config.yaml
d_model: 192
n_experts: 32
router_score: "sigmoid"
groups_per_token: 3
lr_router: 0.000508
beta1: 0.95
beta2: 0.95
train_tokens: 482100000
steps: 7985
Below are experts of layer 7 (counted from 0) of a mixture-of-experts language model. Rows are named gate (a neuron's input weights, with its number), up (a neuron's input weights, with its number) and show model dimensions 96-191. Each number is 50 + 10 x the weight over its row's rms, rounded and kept within 0 to 99.
Before each expert's rows: "mostly gets" lists some tokens that are sent to it at least half of the time. This comes from a sample of Wikipedia text that the model never trained on.

# expert 8
mostly gets: "A", "E", "S", " A", "N", " O"
gate13:63 54 39 47 51 66 37 51 33 57 52 40 67 66 33 40 34 76 29 37 47 69 69 49 61 45 47 46 59 50 62 54 64 42 37 57 36 52 59 53 53 51 54 54 58 54 75 52 52 67 54 52 42 56 56 60 38 45 50 54 51 43 52 56 47 56 51 64 33 55 59 42 60 52 37 37 54 51 56 47 48 61 41 67 52 46 60 54 37 41 56 63 45 56 59 57
up13:63 56 41 61 61 51 45 26 53 47 51 47 43 46 51 50 45 60 43 56 58 55 54 37 64 51 72 56 37 46 53 54 44 41 42 64 50 57 37 35 43 50 65 63 45 52 50 42 56 48 60 57 65 51 37 40 56 39 44 38 51 49 43 50 36 39 31 45 30 39 63 46 54 35 53 38 43 72 42 47 53 40 32 49 46 42 39 45 49 62 51 57 44 42 53 42

# expert 30
mostly gets: " |", "|", "=", " —;", ");", "):"
gate16:38 57 35 61 62 57 50 51 46 59 60 51 55 63 57 53 66 49 40 42 35 65 49 50 68 39 53 43 40 49 49 47 46 63 62 49 62 40 36 43 69 37 59 62 50 48 58 54 51 30 69 50 67 54 33 41 61 58 41 42 37 46 48 63 49 70 60 42 48 45 49 42 65 38 43 56 43 45 46 58 42 45 55 42 30 40 49 45 35 51 68 26 37 69 70 52
up16:39 48 57 64 45 69 40 63 40 49 48 53 55 48 37 44 46 50 51 52 50 44 39 54 53 46 46 51 23 47 54 46 29 44 51 48 52 60 47 69 36 42 36 63 45 64 46 70 55 57 48 36 34 34 52 69 34 32 47 48 43 46 50 51 43 64 34 52 47 36 75 45 50 73 40 42 28 59 63 52 43 53 51 48 49 50 54 51 41 33 51 50 69 42 53 53

# expert 20
mostly gets: " and", " was", " is", " were", " has", " also"
gate5:73 47 47 53 62 54 37 42 37 27 31 36 39 47 47 46 48 49 56 50 57 56 37 51 57 63 60 37 39 41 39 54 55 74 54 52 64 49 42 45 38 63 54 51 39 47 39 48 74 39 42 39 48 47 45 50 57 53 48 37 39 62 30 69 33 65 59 45 52 53 62 41 47 38 54 55 31 68 56 52 43 39 48 66 53 66 60 51 67 46 34 43 44 49 39 40
up5:43 51 56 53 64 52 51 51 43 32 36 37 47 40 52 32 41 40 55 65 52 45 39 41 42 45 55 54 42 22 37 57 58 47 46 54 47 61 56 48 34 52 46 52 51 58 49 29 59 36 42 40 36 57 54 64 55 59 42 56 27 52 21 38 70 58 54 51 47 63 29 47 52 37 73 72 42 82 55 50 52 41 52 54 62 46 56 36 58 43 51 41 41 52 44 58

# expert 28
mostly gets: " ", " (", "(", " [", " $", "–"
gate24:69 52 56 61 39 49 41 66 43 38 64 62 59 49 51 58 41 38 52 43 52 61 50 35 58 43 58 42 45 63 36 34 55 39 31 49 42 51 56 64 55 41 65 70 41 58 52 59 57 44 30 55 45 53 68 63 50 53 57 62 28 48 62 43 72 44 56 64 66 57 59 45 33 35 44 64 38 40 41 58 54 49 40 59 59 44 53 76 48 48 57 35 38 48 64 49
up24:66 80 40 52 45 49 60 53 39 59 46 48 50 31 61 55 40 43 53 45 56 54 39 33 58 35 52 60 58 50 36 47 50 37 33 59 61 53 50 47 76 52 57 50 77 51 68 43 65 44 43 48 50 45 46 57 40 52 52 46 41 37 65 46 66 68 51 38 53 43 47 42 62 62 65 46 44 62 55 53 58 57 48 52 50 55 49 57 75 54 59 37 39 38 46 56

# expert 11
mostly gets: " not", " would", " can", " do", " did", " will"
gate7:71 48 56 46 42 49 57 56 51 51 39 38 62 40 69 66 44 58 53 56 56 51 66 56 60 47 53 63 36 57 55 41 59 43 43 67 72 54 50 46 61 40 51 58 40 54 43 47 65 71 72 55 69 45 60 44 26 42 55 62 72 48 47 65 52 47 45 50 49 48 57 51 48 54 48 56 45 31 45 61 40 33 49 53 36 58 48 56 32 60 71 50 71 38 48 56
up7:56 39 46 61 45 44 47 47 39 47 47 50 40 49 40 63 34 50 57 43 48 65 32 49 52 39 65 47 36 56 57 45 57 61 65 51 57 50 46 50 64 49 44 54 54 52 68 58 48 45 56 52 67 57 37 57 48 40 46 54 70 54 53 63 50 41 63 54 71 56 45 49 55 42 49 62 56 31 66 59 42 28 53 80 41 49 45 34 46 54 46 58 59 60 54 34